Below are experts of layer 3 (counted from 0) of a mixture-of-experts language model. Rows are named router (the router's row for the expert), gate (a neuron's input weights, with its number), up (a neuron's input weights, with its number), down (a neuron's output weights, with its number) and show model dimensions 80-119. Each number is 50 + 10 x the weight over its row's rms, rounded and kept within 0 to 99.
After each expert's rows: a language model's description of what the expert responds to. This comes from a sample of Wikipedia text that the model never trained on.

# expert 59
router:58 63 59 46 41 65 45 32 36 55 54 45 60 47 43 43 40 38 61 64 39 37 59 53 45 42 59 56 43 46 42 46 66 60 44 36 53 43 43 38
gate0:49 42 26 54 45 55 47 70 49 51 40 62 53 65 54 51 59 52 50 54 45 56 48 46 71 51 50 34 57 46 43 67 39 49 56 54 59 66 52 49
up0:72 51 38 49 46 45 63 52 64 51 46 58 34 54 54 46 68 44 69 57 43 59 47 42 50 39 36 43 40 49 63 37 66 46 43 29 50 57 53 29
down0:48 49 50 54 46 50 51 39 52 48 52 60 64 50 46 48 41 38 68 56 53 50 64 74 49 51 42 59 21 54 44 66 51 37 43 45 61 49 46 52
What it handles: Invisible marks after coordinates like 54°27′11″N 1°44′21″W, bare spaces, hyphens, and common word starts such as film, st, co.

# expert 33
router:49 71 64 51 29 49 49 36 45 53 55 50 46 40 40 51 41 42 44 65 38 46 64 48 48 33 66 49 47 51 54 48 59 54 42 38 59 51 45 26
gate2:54 53 48 47 38 61 63 58 47 56 58 39 47 66 56 50 49 53 62 54 40 51 47 32 34 32 52 57 64 47 60 55 35 59 62 41 51 44 53 41
up2:68 34 46 56 56 53 33 32 37 28 51 53 53 42 53 29 49 59 52 61 61 44 43 37 50 57 51 57 36 33 35 47 66 58 45 40 49 55 49 64
down2:54 54 41 42 58 47 58 64 65 56 41 52 42 29 49 64 45 54 55 55 57 47 35 55 63 36 47 51 45 56 49 39 54 40 54 43 50 46 50 56
What it handles: Bare spaces, hyphens, slashes and dashes in tables, infoboxes and lists, e.g. U-23, N/a, "- Born:", "- Phylum:".

# expert 6
router:57 59 59 44 40 62 52 31 38 58 53 47 54 51 49 45 41 37 60 61 41 39 57 53 45 40 56 56 45 46 46 47 64 58 43 38 53 46 42 37
gate0:62 47 37 42 55 45 55 32 44 51 62 62 66 68 66 53 54 46 58 38 53 41 41 19 63 42 54 44 56 48 51 44 54 36 60 45 57 62 43 57
up0:39 58 45 41 69 47 39 51 64 43 40 63 59 56 57 44 60 47 61 57 48 51 54 48 49 52 45 53 61 46 63 65 58 65 48 53 71 54 42 39
down0:45 53 35 43 56 50 29 45 64 50 72 41 29 50 56 55 52 54 55 48 49 43 32 55 54 58 35 56 36 59 63 42 59 66 46 37 54 33 43 43
What it handles: Articles a, an, the and opening word pieces like re, Ra, R, A that begin names or words, as in Eran, Dravid, robot.

# expert 30
router:56 60 60 45 41 62 47 30 36 58 55 44 57 48 48 42 38 36 60 64 40 35 57 55 43 45 55 55 42 49 41 46 67 58 42 35 56 44 42 44
gate2:42 55 68 33 54 57 40 69 51 53 49 47 37 47 60 61 52 56 53 35 39 53 47 47 53 66 37 48 38 56 44 44 58 46 52 49 56 56 58 57
up2:41 37 47 52 61 35 68 51 42 52 39 43 57 58 39 43 41 45 62 73 51 45 65 45 57 27 37 40 47 37 53 32 55 46 57 71 63 50 57 52
down2:63 60 50 60 54 48 75 41 57 51 59 37 41 39 48 46 55 36 35 60 47 45 44 59 40 42 60 53 61 35 42 50 49 52 54 43 55 34 50 44
What it handles: Table cell pipes, opening parentheses, years starting 19, and articles in infobox or table text, plus the piece mo in promote.

# expert 4
router:47 72 54 47 40 48 55 27 29 54 58 49 58 48 63 46 36 48 62 68 34 38 51 46 47 42 55 56 36 44 41 45 59 57 50 48 54 50 53 41
gate0:52 44 45 59 45 39 58 63 42 64 70 48 44 72 46 48 55 65 57 61 41 48 51 30 65 52 53 40 47 43 55 68 39 46 65 43 48 60 58 53
up0:61 31 50 45 61 49 41 51 70 39 34 63 42 42 56 59 47 35 54 44 53 58 46 66 38 49 49 62 60 58 40 29 53 41 34 60 62 49 49 35
down0:43 49 46 41 44 32 30 56 56 54 52 44 59 41 46 41 49 55 40 57 43 39 42 52 57 24 54 46 49 62 51 60 42 49 62 47 54 50 62 51
What it handles: Commas, and, or, semicolons, slashes, dashes and closing parentheses joining items or clauses in prose and lists, e.g. "Cannon Ballers and", "Bottlers,".

# expert 48
router:58 58 66 54 43 65 55 45 45 50 54 38 48 47 55 46 49 37 63 58 37 51 53 50 44 41 56 52 49 47 56 35 61 63 46 32 61 43 46 55
gate0:44 59 55 48 42 62 56 33 60 44 41 44 45 44 59 50 49 37 45 37 33 61 38 41 55 53 62 57 36 45 61 41 41 66 47 58 46 42 46 53
up0:50 52 40 35 32 53 46 40 61 53 41 67 45 40 50 49 55 36 46 41 40 65 62 55 50 47 66 58 67 37 53 51 43 60 62 38 53 46 48 47
down0:52 75 79 51 48 58 61 37 51 47 58 47 52 48 40 56 36 53 44 65 48 71 37 55 53 62 48 58 41 59 45 54 42 61 33 68 45 50 50 56
What it handles: Pieces right after a word-initial capital or letter, as in Females, Public, Psychological, physical, Turkish, plus ampersands.

# expert 5
router:60 58 67 46 45 70 54 42 43 69 52 46 59 49 52 51 13 36 46 56 45 42 52 34 39 63 56 38 48 50 48 52 70 52 44 47 60 43 44 43
gate0:48 32 43 40 40 70 54 51 44 40 50 46 54 57 47 53 38 46 53 27 55 50 37 39 22 57 55 53 47 52 48 50 47 71 51 42 39 51 44 54
up0:54 62 65 57 69 26 42 25 57 63 55 58 38 45 49 42 55 53 38 51 46 43 67 65 73 40 41 47 67 36 58 47 47 43 63 68 56 43 52 57
down0:42 63 60 41 40 45 68 43 57 50 51 57 50 52 54 52 48 49 46 56 59 59 37 54 68 50 48 46 47 35 51 56 63 36 45 48 48 51 50 66
What it handles: Early word pieces of capitalized names and headings, often after a one-letter start, such as V-il-la, U-r-ban, S-ul-livan, Col, Mc.

# expert 10
router:54 61 60 46 40 64 48 31 35 56 50 48 59 52 48 42 39 37 61 66 39 36 55 53 45 44 58 57 44 46 45 46 66 58 41 38 56 46 40 39
gate2:42 62 52 45 51 54 42 53 57 31 38 72 49 63 40 56 55 40 34 56 57 54 41 51 50 80 42 33 58 35 68 53 31 37 59 40 37 64 50 40
up2:63 48 46 54 44 50 42 38 47 54 50 42 37 32 53 62 52 33 17 54 65 52 46 46 46 60 64 52 44 54 58 59 42 49 33 58 34 67 69 49
down2:49 58 64 47 45 44 43 49 58 57 61 51 54 44 26 54 39 46 43 35 51 81 59 50 54 62 41 46 50 46 49 52 56 41 45 62 58 41 48 51
What it handles: Mixed tokens, often in pipe tables and after line breaks: article a, spaces, opening parentheses, plural s, and word starts like dis, used, represent.

# expert 7
router:61 54 55 58 33 53 48 33 34 56 53 40 49 47 35 39 24 33 64 60 28 42 54 62 48 41 58 45 40 44 40 45 55 58 49 32 51 43 48 29
gate0:62 58 55 31 51 53 51 62 63 52 54 38 47 51 52 52 32 40 64 42 49 61 47 46 37 67 32 36 35 60 35 50 53 48 36 41 35 60 63 36
up0:45 39 62 43 55 77 43 63 50 51 49 50 50 59 50 55 55 66 66 45 53 63 44 39 41 49 45 52 49 43 52 39 58 39 28 31 42 51 45 29
down0:57 64 49 46 74 52 51 39 49 54 61 44 72 56 44 58 54 55 45 48 50 38 44 39 44 69 62 45 42 47 63 44 81 61 41 46 51 39 60 51
What it handles: Word endings, mostly plural s plus ly, ar, en, es, ers, as in Animals, Queensland, widely, Olympic.

# expert 0
router:59 61 63 53 43 58 48 29 42 65 62 45 55 49 46 36 32 37 61 65 39 38 51 53 52 44 57 46 42 45 52 46 60 54 47 36 49 50 48 35
gate0:53 54 45 56 59 37 40 33 50 68 53 66 51 58 43 49 65 34 45 73 59 54 58 49 70 42 55 50 44 52 43 56 41 46 46 48 51 58 51 43
up0:50 46 59 42 43 59 52 48 58 50 58 44 66 48 48 54 54 43 59 53 43 52 40 42 44 45 51 71 50 43 41 48 53 46 43 52 47 59 56 15
down0:57 59 47 53 66 40 36 34 44 38 59 40 53 51 50 56 44 47 59 41 76 55 46 53 55 62 40 39 34 44 38 44 54 58 53 38 47 54 41 33
What it handles: Word pieces s, z, st, S inside or ending words, mostly plural or possessive s, as in 1950s, WMATA's, Brazilian.

# expert 57
router:60 52 63 50 41 55 49 39 38 52 56 46 58 48 35 45 35 43 60 58 38 41 59 47 36 44 59 43 31 49 52 40 68 54 39 43 63 55 39 38
gate0:47 36 59 60 62 47 53 60 44 37 64 43 47 46 40 62 53 52 53 47 53 64 39 53 47 55 45 43 34 55 55 45 50 43 51 56 55 63 46 58
up0:53 53 53 41 45 68 46 53 43 50 45 60 44 77 62 51 48 44 64 52 40 46 53 52 44 55 49 34 54 48 56 71 46 54 39 55 62 57 50 40
down0:34 36 55 46 53 47 58 43 50 37 39 42 45 33 46 29 50 33 52 39 61 66 49 41 64 42 50 48 43 66 59 45 45 55 56 62 48 51 60 44
What it handles: Line breaks, periods and closing parentheses or quotes ending sentences or lines, before headings and infobox fields like "- Born:".

# expert 37
router:57 64 58 46 36 63 46 28 35 59 56 47 56 50 49 45 41 38 58 61 39 35 57 51 44 42 54 55 45 44 44 45 65 56 44 39 53 44 43 42
gate0:58 63 58 42 55 64 34 50 52 48 35 65 57 52 43 39 40 46 32 41 59 57 45 64 38 43 32 51 51 45 55 45 49 54 63 28 50 34 34 48
up0:59 51 62 46 50 49 74 34 40 49 51 50 43 48 41 39 55 57 59 50 45 63 62 60 55 52 45 48 50 39 61 45 26 41 61 38 62 44 43 61
down0:48 59 47 48 61 80 48 40 44 48 40 47 50 60 47 55 56 77 55 45 46 62 47 58 43 65 47 57 46 55 36 58 52 52 32 40 46 30 45 47
What it handles: Function words and numbers after of, the or a table bar, such as are, be, a, the, for, 13 in tables, States.

# expert 53
router:57 62 61 47 38 62 55 30 38 57 56 47 59 48 52 42 39 39 58 62 40 37 55 56 45 45 62 61 45 45 44 48 68 61 41 38 53 46 42 42
gate2:63 62 51 62 43 44 76 48 58 55 61 43 44 65 48 47 46 65 40 64 54 59 49 35 57 47 36 67 59 45 48 65 55 44 39 56 42 69 35 62
up2:76 50 40 46 51 69 70 46 61 51 49 45 47 60 53 44 47 70 46 49 38 57 47 50 39 62 39 53 60 44 51 56 51 46 50 50 47 45 51 45
down2:48 40 61 53 43 40 35 68 68 58 46 56 64 56 44 63 40 62 49 48 49 61 54 62 61 39 51 55 52 42 64 48 29 36 41 63 54 53 52 69
What it handles: The pe syllable mid-word, as in re-pe-aled, ex-pe-ctations, es-pe-cially; also S, He, St, hyphens and table dashes.

# expert 23
router:46 69 63 38 34 68 61 43 44 50 58 57 50 54 55 46 43 40 67 50 45 35 55 50 53 67 61 43 67 57 52 50 53 59 50 49 59 57 49 47
gate2:37 38 32 34 56 31 36 69 48 52 62 38 64 54 45 51 52 54 56 52 55 51 59 41 47 72 50 45 60 60 68 45 44 41 50 37 48 68 41 71
up2:37 52 31 47 44 42 51 48 42 52 46 36 59 43 52 46 45 42 51 53 38 58 45 62 63 68 53 37 70 55 69 56 40 33 54 46 49 48 38 52
down2:65 67 47 44 37 49 45 40 40 45 67 36 52 58 51 43 46 53 44 43 50 51 43 56 56 60 59 38 50 49 55 61 51 50 53 60 35 62 47 45
What it handles: Single capital letters or early capitalized fragments in headings, tables and abbreviations, such as M-emb-ers, F-W, U-S-A, WCV-A.

# expert 15
router:60 65 58 45 38 64 48 29 36 57 54 48 60 49 46 43 38 39 62 64 38 36 57 53 45 44 59 54 44 45 41 47 66 57 45 38 52 45 41 38
gate0:35 43 54 55 54 60 44 51 45 45 41 70 42 57 53 65 47 47 40 59 54 66 60 43 54 42 40 45 47 44 57 62 44 39 46 51 54 56 67 48
up0:65 56 50 67 56 53 45 42 23 45 66 48 51 60 47 54 46 51 61 40 43 30 39 53 45 51 45 41 43 56 49 45 47 36 72 40 11 44 36 47
down0:59 39 38 64 48 42 47 62 46 56 39 35 57 64 58 65 56 62 57 58 40 53 42 51 40 64 57 37 63 53 51 27 37 57 39 40 40 65 40 46
What it handles: Endings of place and personal names such as Haven, Anderson and Warrenville, plus stray spaces and "at" in prose.

# expert 38
router:64 62 65 54 41 56 53 31 39 51 50 52 61 50 46 52 29 43 48 56 47 30 62 51 44 37 70 51 27 41 46 45 61 59 46 41 51 47 42 36
gate0:46 47 57 44 65 39 49 50 55 56 43 50 60 51 37 48 38 54 56 37 55 65 69 33 58 49 47 49 17 47 50 56 52 59 53 58 45 56 46 61
up0:51 41 43 55 43 29 51 36 51 36 40 51 40 35 43 40 48 62 46 59 54 57 54 44 60 46 55 45 42 65 55 56 46 50 50 60 53 67 53 58
down0:61 49 52 45 40 52 23 47 38 53 46 34 39 45 68 49 50 56 44 52 49 59 42 48 31 48 65 52 44 48 50 53 40 48 47 54 53 57 59 44
What it handles: Past-tense and participle endings like -ed, -ated, -ted, plus was, had, would, periods, commas and quotation marks ending clauses in narrative prose.

# expert 47
router:48 62 60 58 43 63 51 29 39 48 53 47 70 46 52 46 43 42 57 69 35 41 48 44 40 57 51 53 53 44 52 57 55 61 54 36 66 46 43 38
gate2:44 51 67 59 51 49 50 47 48 59 29 59 51 56 33 48 57 47 54 47 50 64 39 56 48 50 58 45 51 76 66 49 56 57 27 47 47 30 52 26
up2:67 54 65 67 44 44 49 40 33 52 40 39 41 71 35 55 49 55 43 66 25 65 41 53 55 46 54 45 60 68 52 40 55 61 45 46 41 41 71 33
down2:56 49 58 43 57 37 58 45 53 38 38 38 43 41 44 30 48 32 49 57 39 39 55 50 52 65 63 64 51 66 45 44 52 47 39 43 42 54 55 54
What it handles: Digit tokens in years, scores, tables and labels, such as 19, 2017, 1797, L1, R1, U18.

# expert 32
router:52 64 50 36 50 59 43 44 41 50 53 42 51 47 50 42 29 54 65 60 43 54 48 49 45 33 54 42 37 45 36 60 72 52 37 39 55 49 37 40
gate0:52 36 39 56 57 40 44 47 51 56 43 47 45 51 49 42 46 40 54 46 28 60 54 37 36 39 62 49 41 63 48 56 50 38 43 48 35 65 48 61
up0:43 45 49 52 48 48 66 50 61 51 62 41 32 40 52 50 44 49 32 54 69 41 62 57 52 49 58 58 68 46 56 41 53 46 42 60 54 60 63 43
down0:32 31 35 38 51 43 62 50 53 62 64 45 46 44 32 40 56 39 49 51 76 42 47 49 60 55 59 46 46 50 55 47 67 47 54 51 53 58 45 47
What it handles: Line breaks and words in section headings or infobox labels, such as Club career, Biography, Country, also, life, history.